{"n_layer": 13, "n_experts": 8, "router_score": "sigmoid", "balance_bias": true, "tie_embeddings": true, "init_std_down": 0.0, "lr_mult_up": 0.803, "seq_len": 1024, "train_tokens": 313800000}
Below are experts of layer 2 (counted from 0) of a mixture-of-experts language model. Rows are named down (a neuron's output weights, with its number) and show model dimensions 0-63. Each number is 50 + 15 x the weight over its row's rms, rounded and kept within 0 to 99.
Before each expert's rows: "raises" lists some tokens whose logits its average output raises strongly, later layers aside. This comes from a sample of Wikipedia text that the model never trained on.

# expert 1
raises: "on", "ta", "ute", "to", "p", "k"
down0:65 63 52 34 05 73 56 69 77 54 47 53 26 49 71 51 55 62 38 74 42 64 68 48 32 42 39 00 38 62 30 55 66 46 33 28 44 50 48 64 51 17 41 64 37 62 78 55 37 25 55 77 49 70 53 70 37 59 66 25 31 64 31 52
down1:58 52 34 36 66 47 72 65 45 31 51 42 68 58 63 45 55 36 84 31 45 66 62 66 63 33 67 20 64 45 50 33 53 55 67 50 73 43 71 60 49 43 56 58 63 43 40 65 89 46 67 72 61 77 47 63 57 33 52 69 68 36 81 64
down2:26 31 54 46 47 57 28 31 65 44 55 67 36 39 53 28 49 44 27 55 47 36 34 68 43 47 73 26 34 34 40 35 61 67 59 61 48 17 73 71 48 27 53 14 31 52 60 25 48 64 13 52 67 44 29 62 41 52 52 51 26 58 74 66
down3:41 48 47 59 36 68 49 42 40 51 67 36 30 47 42 30 37 66 38 31 43 30 34 45 32 39 95 18 49 39 23 41 75 34 40 37 41 59 48 66 41 29 17 46 53 40 48 44 43 66 31 74 35 71 50 59 43 36 42 46 57 51 46 38
down4:65 51 52 60 88 35 54 49 84 65 51 65 59 84 64 44 48 68 35 23 48 72 62 43 54 39 65 55 69 48 54 25 60 29 52 63 44 36 43 60 67 39 65 48 37 60 51 07 53 28 59 48 62 71 43 37 84 45 51 50 37 32 61 52
down5:57 60 87 40 58 60 44 24 35 46 59 41 60 43 57 44 48 56 49 99 46 36 45 44 45 71 79 49 41 45 49 48 59 47 60 54 41 48 82 40 44 79 55 13 81 38 51 26 49 67 64 37 52 77 73 44 56 51 65 61 44 33 57 52
down6:38 75 60 62 36 54 60 72 62 40 31 57 30 46 49 27 43 76 74 20 50 79 44 54 41 63 54 54 25 54 24 44 40 55 59 50 56 46 67 67 69 60 45 74 63 51 55 65 35 75 72 57 56 53 68 34 41 52 46 32 66 36 40 67
down7:06 52 55 36 35 62 45 35 39 23 73 53 49 60 67 60 76 83 49 34 48 59 60 77 53 50 44 39 50 41 58 43 45 75 54 34 45 34 56 32 57 37 36 32 65 56 41 72 22 29 65 39 55 62 40 33 24 51 46 35 60 60 59 69
down8:56 58 33 50 53 42 35 52 45 49 82 54 61 42 63 47 40 55 53 71 32 54 54 41 48 73 72 37 32 72 51 63 48 40 61 77 53 71 41 56 20 66 66 72 43 68 27 60 68 50 82 79 60 68 34 37 37 76 45 55 55 56 52 69
down9:67 61 31 77 55 55 39 47 47 44 54 27 63 56 39 52 71 63 66 60 43 33 46 56 51 53 25 38 29 38 65 41 73 36 37 85 52 50 44 53 66 65 53 64 38 80 40 43 26 67 51 53 53 15 63 51 59 52 32 58 32 64 37 28
down10:61 57 40 58 52 51 68 43 75 27 60 52 51 29 54 56 40 55 69 91 52 48 37 56 38 56 77 52 52 41 41 85 34 51 51 63 67 34 46 49 32 66 45 42 22 37 66 60 46 56 45 51 70 36 45 41 66 65 54 30 40 29 54 50
down11:50 52 63 30 61 53 61 58 54 79 44 30 58 45 54 66 39 61 07 38 44 84 48 87 45 51 68 75 13 31 42 59 54 50 44 55 41 71 50 29 51 64 34 78 53 54 34 55 76 73 46 62 18 49 17 38 44 53 46 65 53 68 55 42
down12:48 34 52 75 00 35 47 42 62 43 53 40 29 59 57 51 60 42 35 31 47 40 43 34 31 77 48 52 49 62 50 61 54 36 74 51 41 52 58 47 91 63 50 50 48 44 39 47 95 35 29 69 42 47 51 34 48 46 54 55 57 70 71 68
down13:54 38 44 72 43 64 35 59 52 38 78 77 34 07 52 14 41 38 44 39 42 68 61 65 33 57 18 47 42 47 64 36 50 47 46 46 27 62 50 57 58 38 38 40 25 30 52 44 73 62 34 16 45 34 40 31 55 49 34 11 52 59 41 62
down14:50 56 83 41 65 42 55 56 74 29 64 44 68 36 55 26 60 27 56 33 64 47 40 54 60 55 53 36 60 40 66 10 32 41 51 64 46 46 42 39 27 57 37 38 38 41 64 30 58 74 61 56 65 37 72 55 36 32 56 53 41 68 67 44
down15:41 44 60 51 32 43 71 41 43 82 51 55 52 41 53 71 84 66 39 54 47 52 49 47 70 73 29 37 43 48 42 36 32 59 75 86 69 51 46 54 28 27 25 16 20 66 50 23 97 62 47 35 60 63 79 44 37 43 64 74 65 54 51 46
down16:54 33 36 65 43 52 37 56 46 40 21 46 43 25 27 53 35 56 46 47 31 42 56 45 51 22 40 44 22 38 48 51 46 85 60 65 46 57 69 37 55 43 24 71 61 39 58 55 33 65 63 79 43 38 47 73 75 56 51 40 42 45 59 71
down17:69 73 25 76 55 37 52 34 57 71 48 51 66 29 55 48 65 66 54 36 44 57 57 81 36 66 52 36 52 36 53 46 67 44 50 54 52 58 57 27 24 70 44 46 30 56 45 48 41 18 45 41 44 12 44 80 59 33 70 34 43 47 58 95
down18:53 45 44 70 71 70 27 54 59 61 82 50 57 70 61 60 40 33 63 32 57 28 47 53 38 21 65 49 59 55 48 19 68 55 74 62 23 67 40 57 53 43 41 46 36 66 51 30 77 67 72 19 59 66 43 32 47 56 67 39 40 21 26 34
down19:34 61 72 45 54 31 60 74 43 43 51 58 38 41 54 40 69 64 78 53 24 65 28 33 45 48 51 88 65 42 50 60 45 49 50 31 69 63 51 61 65 29 55 47 34 54 50 49 39 41 45 42 51 59 68 63 51 25 53 50 84 54 27 40
down20:74 61 14 51 54 65 32 69 66 72 48 43 69 51 59 67 21 49 34 28 40 55 37 37 17 24 61 13 74 22 67 63 55 50 53 27 54 77 71 54 69 47 45 57 50 50 55 35 49 29 36 64 27 50 55 76 54 26 44 50 25 71 64 41
down21:50 59 35 45 49 56 46 75 40 39 66 46 43 39 33 69 36 54 49 77 62 43 45 65 57 65 40 41 57 83 48 62 56 58 41 58 92 37 68 52 35 89 12 36 49 63 54 63 49 56 18 59 34 53 60 39 18 59 64 22 56 67 58 18
down22:48 48 29 52 47 50 25 88 42 53 57 25 45 63 37 76 38 41 26 18 26 53 38 47 52 50 57 60 64 45 63 52 42 64 60 51 51 26 55 50 67 61 48 45 43 67 39 55 67 65 20 58 33 35 61 62 83 54 62 62 62 29 65 47
down23:60 70 46 67 73 58 65 52 52 40 66 36 49 40 56 44 64 38 63 39 42 42 47 65 55 67 43 21 35 76 43 72 48 60 66 54 29 46 61 34 52 37 56 44 58 70 61 64 59 45 63 46 70 57 51 40 51 53 31 30 36 60 38 35
down24:71 35 60 52 58 74 58 32 63 36 42 45 49 44 34 42 60 56 60 27 75 57 61 78 42 51 67 41 44 76 66 76 66 41 63 62 48 45 32 44 31 47 46 35 50 35 73 32 33 59 48 61 37 95 34 58 65 46 53 34 52 22 55 47
down25:22 37 45 58 55 25 58 48 36 57 43 45 79 62 41 47 57 36 43 63 46 49 71 48 43 55 61 30 51 33 59 59 44 37 48 64 40 57 55 28 23 39 43 23 82 47 25 45 26 57 35 60 43 27 28 48 38 53 40 55 15 65 46 54
down26:65 63 31 38 17 49 57 33 65 60 38 53 41 30 77 54 43 73 58 51 54 54 24 59 60 48 71 30 48 17 24 43 42 50 41 45 44 71 81 56 63 66 55 48 45 46 32 32 42 38 50 59 52 57 44 70 44 36 38 51 68 56 37 69
down27:55 28 40 31 51 24 72 50 60 33 42 80 61 65 52 47 52 49 75 29 79 27 62 51 49 66 50 61 38 44 17 73 39 38 46 07 59 20 59 57 49 55 37 30 40 66 43 58 49 45 45 46 47 62 55 58 49 57 47 53 65 50 74 53
down28:35 37 56 46 37 55 44 57 17 37 40 57 39 48 61 36 44 59 81 45 50 45 73 44 47 85 55 67 25 59 48 73 65 51 67 46 58 39 60 58 50 27 69 60 43 31 57 63 29 62 79 43 48 45 38 41 57 53 59 55 35 46 62 39
down29:26 60 56 46 09 44 36 73 43 58 54 54 46 55 41 57 49 46 47 61 65 36 40 38 17 66 41 42 39 73 97 33 70 60 43 59 42 51 28 31 26 37 52 30 46 43 43 52 55 71 62 41 57 31 32 52 34 48 07 45 53 62 43 55
down30:49 41 21 86 46 52 46 70 49 56 38 43 38 51 45 66 44 52 57 20 54 68 61 62 60 89 51 62 59 44 72 36 36 64 66 44 52 70 29 26 42 52 70 15 46 43 66 39 58 58 56 76 49 73 66 88 67 44 37 30 50 35 38 65
down31:49 50 48 25 42 40 39 60 52 83 44 66 47 46 58 34 17 54 20 71 48 37 42 38 48 59 43 56 56 40 58 84 72 41 49 24 58 50 73 50 53 46 42 77 51 61 53 57 60 50 62 19 67 42 60 45 42 51 74 56 31 23 34 40
down32:26 67 24 44 54 56 71 45 41 39 46 31 60 44 75 48 65 59 55 43 71 60 36 64 27 42 22 64 38 49 68 71 43 41 33 56 64 55 59 42 44 57 52 45 90 50 60 56 38 78 57 77 50 52 52 32 82 32 47 39 35 54 48 51
down33:69 38 38 43 52 60 62 42 31 53 38 40 70 36 32 69 37 48 34 18 55 42 70 55 39 50 65 60 74 30 52 38 35 45 37 23 59 71 64 49 71 22 57 70 58 52 61 43 48 38 28 27 52 42 48 31 64 38 55 61 38 37 23 40
down34:60 33 33 55 13 51 37 31 45 39 26 26 34 46 42 44 42 36 72 66 50 34 56 68 41 56 53 99 38 65 34 36 46 70 42 41 33 32 42 44 89 68 30 53 51 48 72 57 40 60 44 43 51 58 53 38 64 34 50 32 51 52 36 48

# expert 5
raises: ".", " of", ",", "'", "-", " to"
down0:54 29 51 70 55 54 32 43 44 33 67 45 45 36 36 42 31 64 59 43 78 31 64 68 44 49 82 57 30 63 40 47 47 52 61 38 74 30 55 24 63 20 42 14 61 69 72 88 75 21 52 32 41 65 34 76 63 50 60 31 50 51 87 41
down1:66 55 55 41 54 46 60 24 56 61 63 11 56 28 46 60 39 51 22 49 69 36 66 39 42 45 56 85 60 56 41 71 61 44 49 51 72 40 41 47 49 22 47 31 65 70 74 40 54 55 45 46 41 67 63 44 66 04 42 67 28 80 44 37
down2:75 42 46 81 70 39 66 74 63 47 75 39 60 63 58 65 35 32 58 29 47 15 70 33 44 52 48 49 08 68 54 51 48 53 40 54 51 61 71 53 56 61 45 17 57 54 62 30 53 51 48 49 47 50 57 60 66 56 78 35 68 36 37 51
down3:56 22 45 61 53 60 68 61 59 61 48 62 61 62 67 65 42 42 81 39 68 56 61 55 30 19 58 48 54 48 28 49 48 56 52 63 42 59 39 53 82 66 37 26 69 81 69 36 85 62 41 38 32 55 42 52 81 56 45 57 26 37 61 34
down4:39 80 43 45 60 81 25 67 66 48 57 33 72 49 07 69 26 56 54 27 26 39 59 41 78 15 99 25 10 42 41 85 43 53 58 49 28 26 26 68 27 45 51 60 44 43 57 51 64 33 61 28 51 49 75 31 42 54 39 25 59 54 51 51
down5:31 51 66 67 75 52 55 45 66 34 27 58 55 47 41 73 38 33 55 54 68 51 46 44 40 24 67 45 26 57 60 37 44 67 36 54 64 50 35 31 82 23 59 40 66 61 41 61 43 31 61 45 80 52 31 45 57 34 49 59 49 71 74 59
down6:35 60 34 34 47 51 46 54 27 46 55 47 76 43 45 35 59 67 59 26 66 42 46 40 39 71 61 34 88 40 38 40 57 34 14 83 49 59 39 75 21 25 28 75 56 21 70 26 47 46 60 53 40 56 60 66 26 76 54 62 29 66 46 55
down7:52 29 57 63 19 63 61 24 50 96 38 39 35 29 17 65 74 53 46 61 53 58 72 44 57 49 26 32 43 59 40 37 28 65 47 37 49 59 72 44 48 62 53 49 50 46 43 59 26 45 38 36 54 69 73 51 44 43 59 38 57 54 64 37
down8:33 68 48 55 62 58 47 57 24 79 43 51 58 47 17 42 34 41 46 41 56 55 30 17 35 63 54 67 38 49 45 53 59 23 46 53 67 45 60 47 56 45 62 41 37 62 71 55 47 35 43 45 60 53 43 25 45 41 66 65 66 64 49 46
down9:45 42 49 46 38 51 57 62 45 39 69 56 40 36 54 68 65 49 64 53 35 53 63 32 63 60 44 59 74 74 39 36 50 53 20 47 68 39 42 60 56 25 69 42 39 69 42 16 37 23 27 61 46 49 45 51 54 80 54 68 42 58 44 53
down10:30 45 58 67 34 47 38 46 63 47 53 44 27 41 57 80 75 43 78 44 58 56 32 55 44 59 73 61 35 53 53 26 67 78 57 64 50 32 49 58 64 56 53 54 83 42 38 38 62 59 51 33 60 52 49 57 61 37 52 26 76 57 62 58
down11:62 54 50 48 41 56 39 56 65 59 75 49 49 53 53 43 43 55 49 48 50 81 65 46 46 41 38 37 40 39 55 55 62 53 43 53 52 34 51 54 58 63 57 06 43 58 43 65 47 45 48 59 53 46 40 55 42 61 51 52 52 58 50 52
down12:41 67 37 41 47 32 89 37 42 71 36 33 27 37 47 36 36 50 43 65 56 45 74 64 49 37 68 47 52 62 64 40 33 52 43 60 43 27 66 51 41 37 65 26 57 51 62 12 40 36 48 58 68 56 60 37 58 39 38 46 64 56 53 20
down13:64 50 41 60 60 51 27 41 47 28 44 53 76 45 45 50 32 43 46 45 59 24 57 42 68 44 53 57 52 62 41 72 42 66 32 54 54 84 20 69 40 51 52 61 63 46 43 34 69 26 42 61 56 48 79 43 34 67 69 60 64 36 36 52
down14:78 49 12 50 54 72 55 59 58 56 62 28 20 38 56 48 66 52 41 51 59 46 59 45 65 69 48 41 30 51 76 49 38 68 54 16 49 22 61 47 64 35 39 32 35 78 42 50 66 53 40 62 17 63 54 44 25 47 59 59 56 46 38 57
down15:38 36 53 18 59 60 61 48 85 62 85 99 40 50 37 50 61 34 47 76 61 41 30 63 36 55 53 74 45 38 31 25 26 46 40 52 55 49 34 68 66 51 86 30 75 55 38 59 56 44 46 43 76 73 41 49 54 48 45 63 41 49 39 28
down16:79 64 47 55 65 33 45 31 06 63 59 39 43 37 71 61 40 33 77 59 39 55 54 66 83 49 60 40 43 29 36 63 62 84 81 33 36 24 46 38 59 49 45 47 64 16 67 29 70 38 38 63 58 43 30 52 46 52 58 16 64 47 40 64
down17:44 63 41 73 63 69 76 44 57 48 39 43 59 68 33 66 70 53 53 32 52 61 61 57 27 55 36 66 66 45 28 54 63 37 36 39 31 61 31 70 67 26 26 33 26 60 65 74 76 51 76 42 39 51 40 56 31 39 51 61 53 57 63 65
down18:62 47 50 57 64 38 33 61 67 68 63 43 37 31 61 41 71 33 62 47 41 57 57 59 51 53 65 19 40 31 42 29 60 47 67 45 55 69 40 73 71 26 13 27 62 46 45 51 40 52 42 27 57 57 39 63 76 55 25 43 53 60 62 55
down19:71 55 38 51 75 48 40 60 43 37 30 48 29 25 28 82 41 56 65 64 59 59 63 59 54 29 69 43 53 53 21 66 62 36 35 58 62 44 45 15 36 36 42 63 48 42 65 50 54 50 67 41 47 44 45 66 62 54 62 39 35 74 51 34
down20:51 48 57 73 80 51 68 32 76 19 43 33 46 44 44 70 41 73 48 45 62 43 44 74 53 39 68 51 67 45 66 21 55 48 49 38 61 66 42 58 50 40 77 36 55 24 37 32 66 28 62 33 55 62 31 63 49 29 57 49 47 63 29 54
down21:49 48 52 61 52 54 52 42 61 61 36 33 41 43 53 46 45 55 49 46 42 40 57 57 37 36 44 40 39 42 63 52 48 52 40 55 48 47 54 47 51 56 57 45 60 38 47 72 42 58 62 48 58 45 40 53 43 65 45 30 54 55 47 50
down22:32 29 36 54 53 40 41 41 50 41 77 46 46 47 56 48 54 52 50 35 53 29 64 47 61 61 56 84 04 70 63 55 37 47 28 36 66 23 39 54 18 45 27 54 37 56 47 41 32 28 43 50 40 38 63 56 28 41 51 63 64 57 29 59
down23:84 51 81 54 43 35 53 50 45 54 33 48 21 51 39 36 36 48 70 49 64 51 53 60 50 44 60 20 56 56 51 23 87 64 46 51 24 39 44 52 24 37 37 33 44 48 39 28 62 22 59 56 55 36 35 64 56 43 65 55 46 37 44 46
down24:57 44 42 63 58 51 31 67 46 38 46 39 52 66 39 25 29 59 30 61 41 49 48 44 60 63 81 00 29 36 61 62 70 33 28 36 25 42 50 86 68 67 43 33 57 51 45 27 56 23 55 24 59 64 53 69 68 52 68 47 44 40 67 56
down25:66 40 44 39 57 60 35 44 31 70 46 61 47 36 28 67 67 39 60 46 38 42 50 28 58 60 59 82 49 45 64 56 53 51 45 42 58 32 36 44 46 34 46 45 47 39 94 31 41 33 42 41 00 52 42 65 47 28 60 34 44 43 58 47
down26:41 63 56 45 68 63 40 40 00 54 68 35 50 64 30 37 51 54 43 41 65 30 57 30 33 53 39 48 32 38 31 61 45 54 55 52 59 36 47 39 81 56 24 77 51 46 67 28 50 31 40 47 67 37 28 29 37 44 41 67 50 54 60 31
down27:28 40 35 41 48 48 55 73 48 33 49 43 60 55 75 26 80 31 19 38 60 74 53 58 50 32 29 57 55 22 66 71 24 50 68 46 31 45 54 44 35 42 56 78 41 74 30 62 57 25 64 34 39 50 42 54 61 42 27 56 51 43 57 30
down28:59 44 54 42 34 57 41 47 36 52 47 34 33 77 28 61 22 54 47 65 35 45 77 43 54 35 52 78 34 09 49 35 67 81 56 57 37 73 43 40 56 21 53 38 60 57 35 57 59 77 32 50 54 22 73 71 58 57 66 48 32 60 65 14
down29:68 40 44 57 46 44 58 66 39 53 52 50 57 79 75 35 51 45 66 30 45 42 81 83 33 31 64 48 30 40 62 40 54 60 38 58 62 50 35 47 58 21 38 62 40 43 61 61 53 50 46 52 49 59 66 34 35 64 52 65 47 41 42 37
down30:45 38 28 42 76 70 52 25 26 62 44 68 50 45 49 49 49 59 42 81 49 30 47 63 30 32 57 33 49 22 33 56 34 56 58 60 57 48 46 57 46 47 24 70 35 45 53 68 57 68 37 37 48 48 49 62 47 67 28 49 37 58 56 63
down31:45 75 32 62 41 15 46 30 68 71 45 63 45 34 46 50 48 60 37 26 45 43 35 46 43 49 29 39 68 39 37 59 47 43 60 50 49 53 45 55 52 26 41 74 46 31 47 41 48 63 35 85 46 57 38 66 52 63 50 38 42 66 62 40
down32:67 27 42 12 56 38 41 40 78 67 37 47 21 52 26 51 61 41 37 36 63 52 50 41 61 38 37 43 40 53 60 83 34 22 73 58 35 38 71 52 48 25 46 44 30 28 73 26 09 48 52 46 43 74 38 46 38 45 54 26 51 56 68 49
down33:35 39 39 28 43 48 40 57 47 42 47 44 28 64 36 55 64 68 56 51 48 38 15 65 31 29 47 46 51 51 25 52 47 51 45 62 77 41 48 48 66 46 55 47 57 42 36 58 45 24 64 33 32 40 45 47 60 63 66 37 58 41 65 57
down34:61 36 36 53 44 58 23 55 48 31 66 47 42 40 71 27 33 53 47 32 65 40 30 56 37 51 60 42 67 15 61 74 45 56 54 66 59 60 53 61 55 55 39 25 49 70 17 51 54 69 44 34 26 57 46 70 50 06 44 43 33 61 55 38

# expert 2
raises: " of", " (", "'", ",", ".", "\n"
down0:38 53 53 36 40 59 45 50 31 70 46 57 14 70 35 73 51 49 66 33 69 46 77 50 58 59 38 55 54 64 78 42 57 40 86 59 62 44 50 53 41 40 51 31 57 14 81 55 59 66 45 59 52 54 51 46 12 50 65 36 63 34 40 41
down1:46 39 62 57 52 41 37 61 61 57 77 71 58 42 72 53 16 44 43 62 26 31 38 84 33 43 51 69 39 47 31 63 74 54 31 48 55 33 32 62 20 45 49 28 57 60 72 61 27 50 57 33 48 64 38 38 42 39 37 59 47 38 50 39
down2:59 52 28 34 37 39 29 75 68 77 69 62 53 36 63 44 54 46 37 70 28 61 45 60 13 44 59 79 53 66 27 45 52 41 61 39 49 40 57 41 45 24 23 14 41 50 28 67 53 51 58 42 49 67 35 30 28 42 56 69 52 61 54 66
down3:37 30 46 47 85 24 51 33 77 43 34 43 65 67 41 36 41 33 31 48 72 35 57 73 28 31 44 48 55 59 62 18 49 20 51 43 46 66 49 58 39 22 64 42 46 39 41 65 67 51 78 51 65 39 35 80 46 63 35 55 38 73 41 62
down4:39 68 41 61 39 58 64 65 55 20 48 45 28 52 72 46 71 71 50 48 67 64 79 67 52 53 37 51 50 71 51 40 60 42 48 56 43 38 30 50 45 38 63 57 43 21 39 50 24 52 46 54 48 42 52 41 32 47 56 44 57 32 55 41
down5:62 86 53 51 71 60 67 42 53 17 41 55 29 55 32 45 21 63 44 44 52 68 70 69 72 40 66 32 35 71 66 53 61 64 37 38 74 66 46 55 43 78 70 42 30 47 35 62 37 50 58 45 58 58 51 75 67 75 40 23 51 75 41 49
down6:63 57 66 49 36 60 47 29 80 20 78 28 58 50 34 59 42 51 74 42 71 50 77 52 40 50 40 41 84 03 52 21 54 68 51 68 40 99 40 35 39 25 42 40 53 55 30 45 49 67 28 60 53 54 63 61 74 63 45 49 49 45 53 24
down7:59 36 84 61 45 59 49 78 37 40 54 42 23 30 76 43 69 65 60 65 57 48 46 42 42 63 48 64 55 63 59 39 42 46 76 69 49 60 45 84 78 63 37 43 13 47 54 59 61 52 75 63 39 54 58 40 49 42 81 54 61 39 47 73
down8:75 49 65 49 64 55 52 71 69 56 33 47 55 28 55 56 45 50 46 46 60 65 59 64 69 38 48 28 46 21 28 63 50 34 34 54 51 45 43 43 56 37 43 46 43 54 30 76 29 58 36 49 58 48 49 55 61 68 42 57 51 42 51 40
down9:51 34 40 59 49 36 42 67 62 30 45 69 57 48 59 20 33 47 65 42 48 37 56 20 37 60 61 71 60 77 38 47 78 64 26 62 55 60 43 37 46 26 11 46 57 65 49 59 57 73 48 73 76 56 43 82 35 58 57 46 89 29 57 43
down10:42 75 52 56 47 56 24 19 51 14 41 37 17 74 69 32 37 35 72 49 51 62 46 55 52 38 59 55 52 29 57 39 54 49 65 26 34 58 54 34 52 28 28 25 30 21 48 57 44 49 49 46 33 32 57 93 52 39 33 28 52 35 77 90
down11:37 70 32 63 32 60 78 51 58 56 73 99 37 72 44 57 53 66 10 54 52 45 73 56 32 67 45 56 84 44 58 60 50 42 44 53 41 73 51 51 56 53 78 69 45 72 39 33 60 47 37 46 60 00 55 52 63 49 46 68 59 45 48 48
down12:53 80 43 52 42 56 79 73 51 29 79 37 34 63 47 68 55 71 14 63 47 66 47 66 63 55 42 05 58 40 23 76 38 29 47 38 59 54 51 59 52 38 68 34 37 30 27 37 45 49 39 61 64 60 68 42 67 58 37 57 26 49 56 59
down13:30 38 45 58 59 26 92 52 41 72 31 38 52 96 45 60 33 54 57 56 47 65 33 56 54 57 39 55 63 30 41 54 44 69 68 55 61 30 48 56 34 69 47 48 40 27 36 43 75 67 56 61 41 68 37 38 55 60 50 57 66 50 43 54
down14:30 36 43 42 51 73 42 54 60 55 46 55 37 80 62 42 44 58 45 53 48 39 73 62 45 73 40 59 52 33 53 30 59 47 40 48 64 44 51 60 62 57 38 49 52 46 43 55 47 64 45 56 47 62 44 37 45 37 28 68 46 42 40 42
down15:36 44 79 58 56 40 45 13 56 45 35 49 63 58 71 58 45 64 52 52 64 68 64 31 68 42 75 71 59 34 58 42 35 45 55 51 29 49 28 16 11 48 45 47 52 60 50 45 44 50 54 47 64 30 85 39 75 44 59 26 26 39 61 75
down16:51 55 45 42 27 29 61 38 69 72 40 49 33 43 34 71 71 57 84 47 61 64 56 53 50 34 76 54 45 81 63 43 62 40 55 61 55 48 30 54 54 49 53 49 34 56 50 61 55 19 55 01 39 48 40 46 53 66 26 22 62 56 68 68
down17:37 35 34 68 49 78 74 66 42 60 48 74 38 44 25 52 21 72 32 34 50 56 46 58 44 35 82 36 91 69 47 50 15 45 36 57 48 89 39 78 56 74 45 33 39 60 48 46 43 55 59 50 67 60 39 65 47 43 38 38 51 50 34 73
down18:45 46 51 44 39 24 47 49 68 56 51 38 25 45 65 77 48 80 56 55 37 59 37 46 44 64 33 44 62 58 43 47 73 54 77 46 56 56 87 79 50 70 26 52 50 62 52 31 37 62 47 92 48 23 45 43 60 66 32 52 24 51 58 54
down19:41 58 45 53 49 38 37 40 72 42 37 73 54 38 76 56 31 39 69 84 62 35 60 46 73 40 33 57 56 66 32 63 34 40 57 52 45 58 45 33 67 50 63 63 61 44 72 54 40 38 28 40 54 72 50 39 49 43 31 24 60 43 64 52
down20:67 44 61 49 45 62 31 29 62 51 56 56 40 47 69 52 60 41 38 54 33 77 42 47 36 74 20 63 56 66 36 33 86 67 39 44 60 39 71 37 33 51 65 53 34 44 38 25 57 45 40 37 71 39 49 67 68 64 28 75 47 45 48 32
down21:67 60 64 60 45 55 24 53 45 40 49 28 52 69 25 50 22 39 57 37 52 46 59 54 31 58 53 78 37 51 75 78 49 77 53 55 62 33 55 60 74 36 63 47 52 32 36 42 71 14 54 57 37 85 44 57 70 58 25 43 41 37 34 51
down22:39 34 74 61 57 29 49 45 57 42 62 26 70 71 38 73 49 56 46 42 45 62 63 59 63 59 51 35 60 31 60 32 41 49 46 67 69 44 45 70 49 54 38 67 45 25 69 59 36 57 49 35 55 55 77 60 89 44 70 54 54 57 72 60
down23:78 30 75 58 33 46 38 46 61 60 45 30 57 47 42 31 53 57 58 48 46 62 59 46 72 37 23 20 87 66 61 61 49 27 56 38 35 65 71 49 43 80 37 51 29 54 53 51 58 43 38 48 26 47 41 42 36 37 44 66 34 57 47 47
down24:30 46 32 50 34 59 69 38 30 05 66 25 36 54 56 50 45 45 64 55 45 63 23 87 44 66 50 40 47 61 53 46 65 38 53 47 41 63 39 39 33 63 45 56 47 97 48 51 44 60 32 55 57 45 67 53 68 31 79 40 35 33 43 55
down25:95 64 38 60 61 37 72 66 55 99 56 35 30 40 59 50 71 55 31 47 66 45 54 53 60 77 53 49 57 45 54 58 46 60 42 44 64 60 52 74 50 35 87 40 54 47 45 58 42 44 87 51 26 30 51 29 30 52 61 46 63 40 51 56
down26:47 79 47 46 68 68 64 93 53 76 31 43 43 52 37 63 73 65 58 24 49 47 68 31 46 70 39 51 34 62 55 65 41 33 41 55 58 36 66 56 76 48 58 53 74 44 67 42 74 25 35 60 46 55 45 35 54 71 63 32 38 27 44 55
down27:54 66 48 45 01 54 32 48 54 76 33 45 49 41 46 35 53 69 42 92 55 14 67 32 25 52 58 64 44 81 53 56 62 53 70 44 44 32 37 34 76 42 57 74 48 30 43 43 31 53 24 32 67 74 36 44 36 72 38 59 59 60 46 41
down28:67 72 64 41 30 41 44 05 41 00 49 57 37 42 49 38 85 40 49 59 45 62 51 70 46 55 47 31 37 57 46 54 61 38 66 46 42 39 60 36 52 60 36 36 77 59 54 46 50 51 55 49 69 47 31 55 39 72 39 55 46 33 55 47
down29:51 39 39 26 34 73 56 66 72 36 41 55 55 32 48 57 63 69 18 69 58 59 48 70 59 44 41 40 49 34 62 45 58 34 53 68 39 29 71 65 57 55 61 58 52 65 28 57 17 38 56 31 39 51 33 49 26 49 69 47 55 70 36 37
down30:30 56 63 40 36 41 78 30 40 48 62 70 49 33 67 68 78 65 43 39 49 36 57 67 55 70 18 65 61 65 47 71 41 56 72 41 35 46 43 52 42 49 88 79 65 54 58 68 29 39 14 28 50 38 46 62 50 45 29 87 70 24 49 38
down31:62 34 28 56 46 53 68 49 44 29 54 60 23 24 57 64 60 28 56 48 46 44 52 60 13 44 58 66 21 70 31 52 41 21 38 34 62 66 37 70 29 54 58 43 25 46 41 41 56 44 40 65 28 40 38 61 64 23 38 36 46 46 44 32
down32:49 44 49 58 49 37 39 62 22 78 50 60 41 59 34 52 51 61 34 48 33 58 56 39 38 57 00 48 52 52 55 54 24 73 50 30 52 58 38 51 53 56 47 52 36 58 51 62 56 66 69 48 79 50 56 64 51 73 47 41 45 70 37 75
down33:56 88 55 34 60 81 42 36 46 24 35 56 37 73 55 42 43 24 44 47 61 75 63 63 39 42 27 72 50 45 39 77 79 53 69 47 28 39 61 59 52 31 57 39 58 56 30 41 52 38 41 34 19 52 61 52 64 34 48 12 67 53 67 48
down34:63 44 60 53 43 63 64 64 32 10 42 44 47 53 73 71 70 38 77 67 58 09 60 36 60 60 44 63 41 47 53 42 48 31 64 62 76 59 56 50 47 49 53 55 36 61 53 54 31 37 59 62 30 55 57 78 41 49 46 45 54 38 58 33